config = dict(
    num_hidden_layers=13,
    hidden_size=96,
    n_experts=192,
    experts_per_token=3,
    d_expert=32,
    d_shared_expert=64,
    hidden_act='swiglu',
    moe_layers=[0, 1, 2, 3, 4, 5, 6, 7, 8, 9, 10, 11, 12],
    router_score='sigmoid',
    normalize_top_k=True,
    routed_scale=1.0,
    balance_loss=0.000165,
    balance_bias=True,
    init_std_router=0.0189,
    lr_router=0.00125,
    num_attention_heads=3,
    num_key_value_heads=1,
    head_dim=32,
    vocab_size=4096,
    norm='rmsnorm',
    norm_place='pre',
    norm_eps=1e-05,
    positions='rope',
    rope_theta=10000.0,
    rope_fraction=1.0,
    qk_norm=True,
    attn_scale=0.177,
    tie_word_embeddings=False,
    parallel_block=False,
    init='uniform',
    init_std_qkv=0.0795,
    init_std_o=0.0,
    init_std_up=0.0795,
    init_std_down=0.0,
    optimizer='muon_variant',
    learning_rate=0.00601,
    lr_mult_o=1.5,
    beta1=0.93,
    lr_head=0.0121,
    warmup_steps=122,
    schedule='wsd',
    decay_fraction=0.661,
    decay_shape='sqrt',
    final_lr_fraction=0.02,
    batch_tokens=[32768, 65536, 98304],
    max_seq_len=1024,
    doc_mask=False,
    z_loss=1e-05,
    train_tokens=457000000,
    max_steps=7651,
    dataset='wikipedia_en',
)
Below are experts of layer 4 (counted from 0) of a mixture-of-experts language model. Rows are named down (a neuron's output weights, with its number) and show model dimensions 0-95. Each number is 200 + 20 x the weight over its row's rms, rounded and kept within 0 to 999.
Before each expert's rows: "comes before" lists some tokens at least twice as common just after its tokens as in all text. This comes from a sample of Wikipedia text that the model never trained on. Tokens count by the router's weight.

# expert 41
comes before: ": ", "information", "==", "detail", "ial ", "*"
down0,209,205,210,202,200,244,209,202,189,203,222,174,201,211,204,213,192,154,164,238,203,205,193,170,193,206,203,198,192,172,204,191,224,215,190,198,186,206,175,203,197,170,174,188,205,209,210,204,231,211,202,207,191,171,226,180,254,203,195,206,207,186,151,172,215,221,205,199,188,179,192,224,192,222,207,188,210,254,213,211,206,195,214,202,175,158,200,225,232,223,196,175,197,200,233,242
down1,185,187,238,225,192,207,223,191,185,229,166,179,194,187,204,196,227,209,186,193,231,213,210,209,173,189,199,173,185,191,175,213,202,186,235,189,196,226,206,201,189,192,199,176,205,199,198,212,187,215,165,229,222,203,194,197,198,167,184,205,225,212,241,200,218,199,167,175,169,200,211,194,245,188,208,213,196,210,159,189,200,200,179,187,187,170,223,159,202,215,251,208,157,201,166,193

# expert 157
comes before: "the ", "a ", "200", "201", "199", "his "
down0,245,189,235,221,199,174,220,203,203,197,212,203,192,185,182,203,166,204,197,210,231,230,224,211,233,215,187,199,208,185,204,197,168,190,201,223,170,192,215,214,251,193,189,200,186,198,231,179,169,166,194,191,175,216,191,215,163,215,181,200,189,208,182,197,225,213,197,189,212,221,185,213,211,181,184,202,218,182,190,185,223,224,243,216,192,202,202,193,195,204,132,205,160,202,219,203
down1,196,175,211,186,178,173,177,233,204,193,167,191,189,191,184,195,184,186,188,204,199,221,214,183,206,184,200,241,183,221,217,183,183,223,229,199,208,226,202,190,203,188,205,207,195,205,211,219,229,191,205,208,214,245,213,218,211,215,203,161,194,209,187,186,246,174,234,208,202,206,198,193,197,192,216,207,187,219,232,262,170,215,221,207,155,164,214,229,236,195,188,169,194,200,206,215

# expert 182
comes before: ", ", ". ", ": ", "s ", "s", "."
down0,210,227,217,234,174,171,196,212,162,236,208,202,169,207,182,221,194,223,191,180,224,168,173,236,193,180,200,179,226,216,182,198,226,189,201,182,225,201,185,199,210,223,219,195,187,220,172,208,221,215,159,171,223,237,196,176,183,170,161,214,205,177,206,190,202,218,197,210,196,218,176,208,195,204,159,166,202,171,173,193,175,203,230,202,211,193,191,199,214,216,172,206,185,205,187,204
down1,206,202,179,173,202,215,217,214,167,224,184,230,201,184,193,150,180,239,197,195,191,241,193,208,197,168,157,227,206,211,237,182,226,218,217,203,185,182,220,180,216,186,192,197,198,218,199,173,189,209,218,209,197,192,211,191,252,179,173,183,188,196,197,184,222,225,171,199,195,192,160,206,228,217,208,211,204,219,217,199,164,216,217,227,204,216,213,206,240,203,195,201,188,227,214,220

# expert 115
comes before: "| ", "- ", "– ", "(", "|", "/ "
down0,216,198,177,199,156,209,183,160,218,181,171,189,214,189,179,233,230,220,186,184,197,217,213,206,213,210,181,177,196,202,190,193,223,171,163,182,208,195,151,195,206,168,207,195,179,214,205,179,178,186,205,194,206,236,212,199,221,209,205,211,201,213,207,230,158,171,192,193,223,190,179,209,213,226,216,187,235,222,208,218,224,158,179,219,207,222,231,194,235,186,218,219,195,178,199,180
down1,233,191,195,204,203,199,265,182,188,205,178,181,210,175,191,204,202,203,202,212,198,209,188,191,179,174,211,208,207,189,192,211,213,188,237,184,222,223,213,223,183,149,183,175,209,210,198,188,201,202,237,222,188,190,206,172,191,195,229,202,212,206,195,224,216,199,197,227,165,173,204,190,212,208,202,247,229,191,162,206,182,192,181,226,210,179,241,151,218,209,209,211,169,204,171,196

# expert 164
comes before: ", ", ". ", ": ", ".", "\n", "'"
down0,211,214,208,193,204,199,194,180,189,189,222,179,177,180,207,172,186,200,217,193,211,209,216,191,185,187,163,205,151,204,203,209,191,201,190,232,212,182,209,199,226,168,208,220,203,232,222,206,191,184,200,226,165,220,201,225,177,181,172,220,169,204,203,192,214,210,207,200,217,202,184,243,196,212,161,221,190,195,166,222,199,169,192,204,215,210,154,222,162,196,164,177,161,200,225,234
down1,212,178,206,197,182,185,209,201,223,232,214,250,204,151,204,227,177,230,183,194,183,216,198,184,190,221,200,198,212,218,217,179,199,211,174,180,188,182,204,203,189,200,215,181,192,180,189,202,223,205,193,199,181,194,188,209,232,233,183,220,188,210,206,189,213,222,239,215,254,168,239,212,209,226,219,211,188,246,207,185,193,209,224,211,208,212,185,206,162,226,212,187,208,195,161,170

# expert 15
comes before: "| ", "(", "and ", "|", "in ", "for "
down0,195,242,178,207,189,204,200,198,161,221,198,216,167,204,207,206,212,210,207,178,202,232,185,180,171,208,184,208,181,183,168,177,192,237,182,186,201,225,225,180,192,228,191,198,184,185,232,189,194,200,199,159,221,221,206,168,199,198,188,195,227,183,200,139,180,217,185,186,224,226,196,227,174,184,211,207,223,185,188,238,172,168,219,196,208,219,232,187,208,221,216,189,201,216,201,220
down1,203,164,188,152,216,199,189,203,202,225,181,186,184,205,187,221,190,208,218,186,193,186,179,188,176,203,177,207,197,199,206,193,200,159,233,189,207,240,198,257,211,191,185,168,161,207,171,202,226,219,212,200,207,219,212,165,220,217,219,162,185,184,215,183,196,209,199,192,172,191,225,211,200,203,178,202,224,201,206,192,164,170,196,195,183,196,211,193,197,213,178,190,209,217,145,162

# expert 159
comes before: "the ", "a ", "200", "201", "his ", "199"
down0,219,197,197,182,180,228,191,197,166,221,184,232,194,176,196,218,187,222,193,177,237,181,201,227,199,199,212,199,192,166,177,203,197,190,203,220,192,198,218,177,180,163,202,163,198,203,233,220,211,208,195,151,211,222,213,195,207,210,204,227,179,210,177,179,187,204,174,223,207,192,212,217,188,183,244,157,144,215,175,199,169,195,201,203,188,171,213,207,204,207,214,165,171,219,198,194
down1,196,204,191,191,188,176,233,186,173,196,199,216,177,225,178,174,203,180,185,186,185,200,189,190,179,157,216,213,165,213,230,190,196,227,175,217,206,208,203,213,207,213,186,223,204,232,201,206,240,194,232,154,191,198,214,238,168,222,228,181,192,201,188,194,208,222,176,206,215,235,223,200,177,206,188,210,193,220,198,252,177,198,200,201,203,195,208,202,194,201,211,214,224,203,248,245

# expert 169
comes before: "0", "5", "4", "6", "8", "9"
down0,170,227,210,206,207,182,171,206,221,189,200,233,182,212,226,205,195,220,197,195,200,202,173,208,217,198,211,182,130,181,171,196,140,171,203,171,206,190,186,174,177,172,186,188,212,210,179,229,188,199,199,168,222,225,228,233,216,197,199,232,216,206,161,173,210,206,195,195,187,176,184,196,213,188,187,177,188,211,192,190,192,205,212,210,180,174,192,205,156,197,198,197,181,214,209,185
down1,189,193,212,207,189,224,211,166,206,199,210,187,204,230,187,208,190,200,226,215,215,166,219,168,199,202,213,208,189,205,141,166,207,193,169,214,189,202,189,211,168,191,204,179,217,226,203,211,190,175,220,207,181,158,196,157,244,195,242,181,198,242,191,157,188,203,206,195,198,172,245,185,195,201,202,184,188,192,210,211,199,210,190,188,224,226,221,204,200,191,213,176,227,182,225,183

# expert 81
comes before: "(", "of ", "and ", "in ", "was ", "to "
down0,173,196,233,188,230,188,208,188,215,155,188,234,221,216,198,187,223,181,189,176,217,216,195,177,227,178,183,215,191,202,224,180,223,215,182,175,201,208,182,185,202,201,179,223,156,250,166,206,229,205,169,189,185,226,228,224,182,171,237,209,199,237,175,185,199,180,199,202,187,210,186,191,212,229,185,196,210,216,205,185,234,225,204,209,191,204,213,183,207,201,209,219,187,201,236,213
down1,209,176,192,213,223,201,211,203,203,197,171,178,207,198,170,220,224,184,232,207,202,215,208,164,202,186,218,192,197,197,173,185,214,195,208,222,213,217,211,184,220,203,145,214,218,182,184,174,219,208,245,177,188,213,221,176,178,184,229,169,215,203,195,178,187,221,189,224,209,193,177,176,208,236,196,217,217,241,210,208,243,222,157,196,173,207,203,202,233,198,205,223,222,218,216,175

# expert 162
comes before: "0", "5", "4", "6", "8", "9"
down0,193,204,207,196,167,237,222,195,211,159,213,223,221,157,201,192,198,216,220,172,180,207,190,225,184,172,210,200,235,169,210,206,206,213,210,176,189,223,202,189,164,191,225,199,224,250,170,200,182,206,198,243,201,174,192,201,206,222,235,212,197,222,223,195,184,198,220,221,171,195,194,190,189,209,209,221,201,210,212,203,192,197,222,229,150,188,236,205,187,207,201,207,198,155,201,189
down1,170,216,223,191,242,227,145,190,233,188,224,236,189,167,182,181,216,220,183,192,211,176,174,180,213,175,183,168,200,216,182,198,199,210,199,195,179,190,188,197,187,225,212,201,189,202,182,166,183,227,191,198,214,236,205,224,176,186,187,208,197,210,174,214,210,203,216,217,207,192,187,237,190,225,192,216,195,177,208,193,223,195,234,216,203,174,212,231,218,179,196,235,172,200,218,230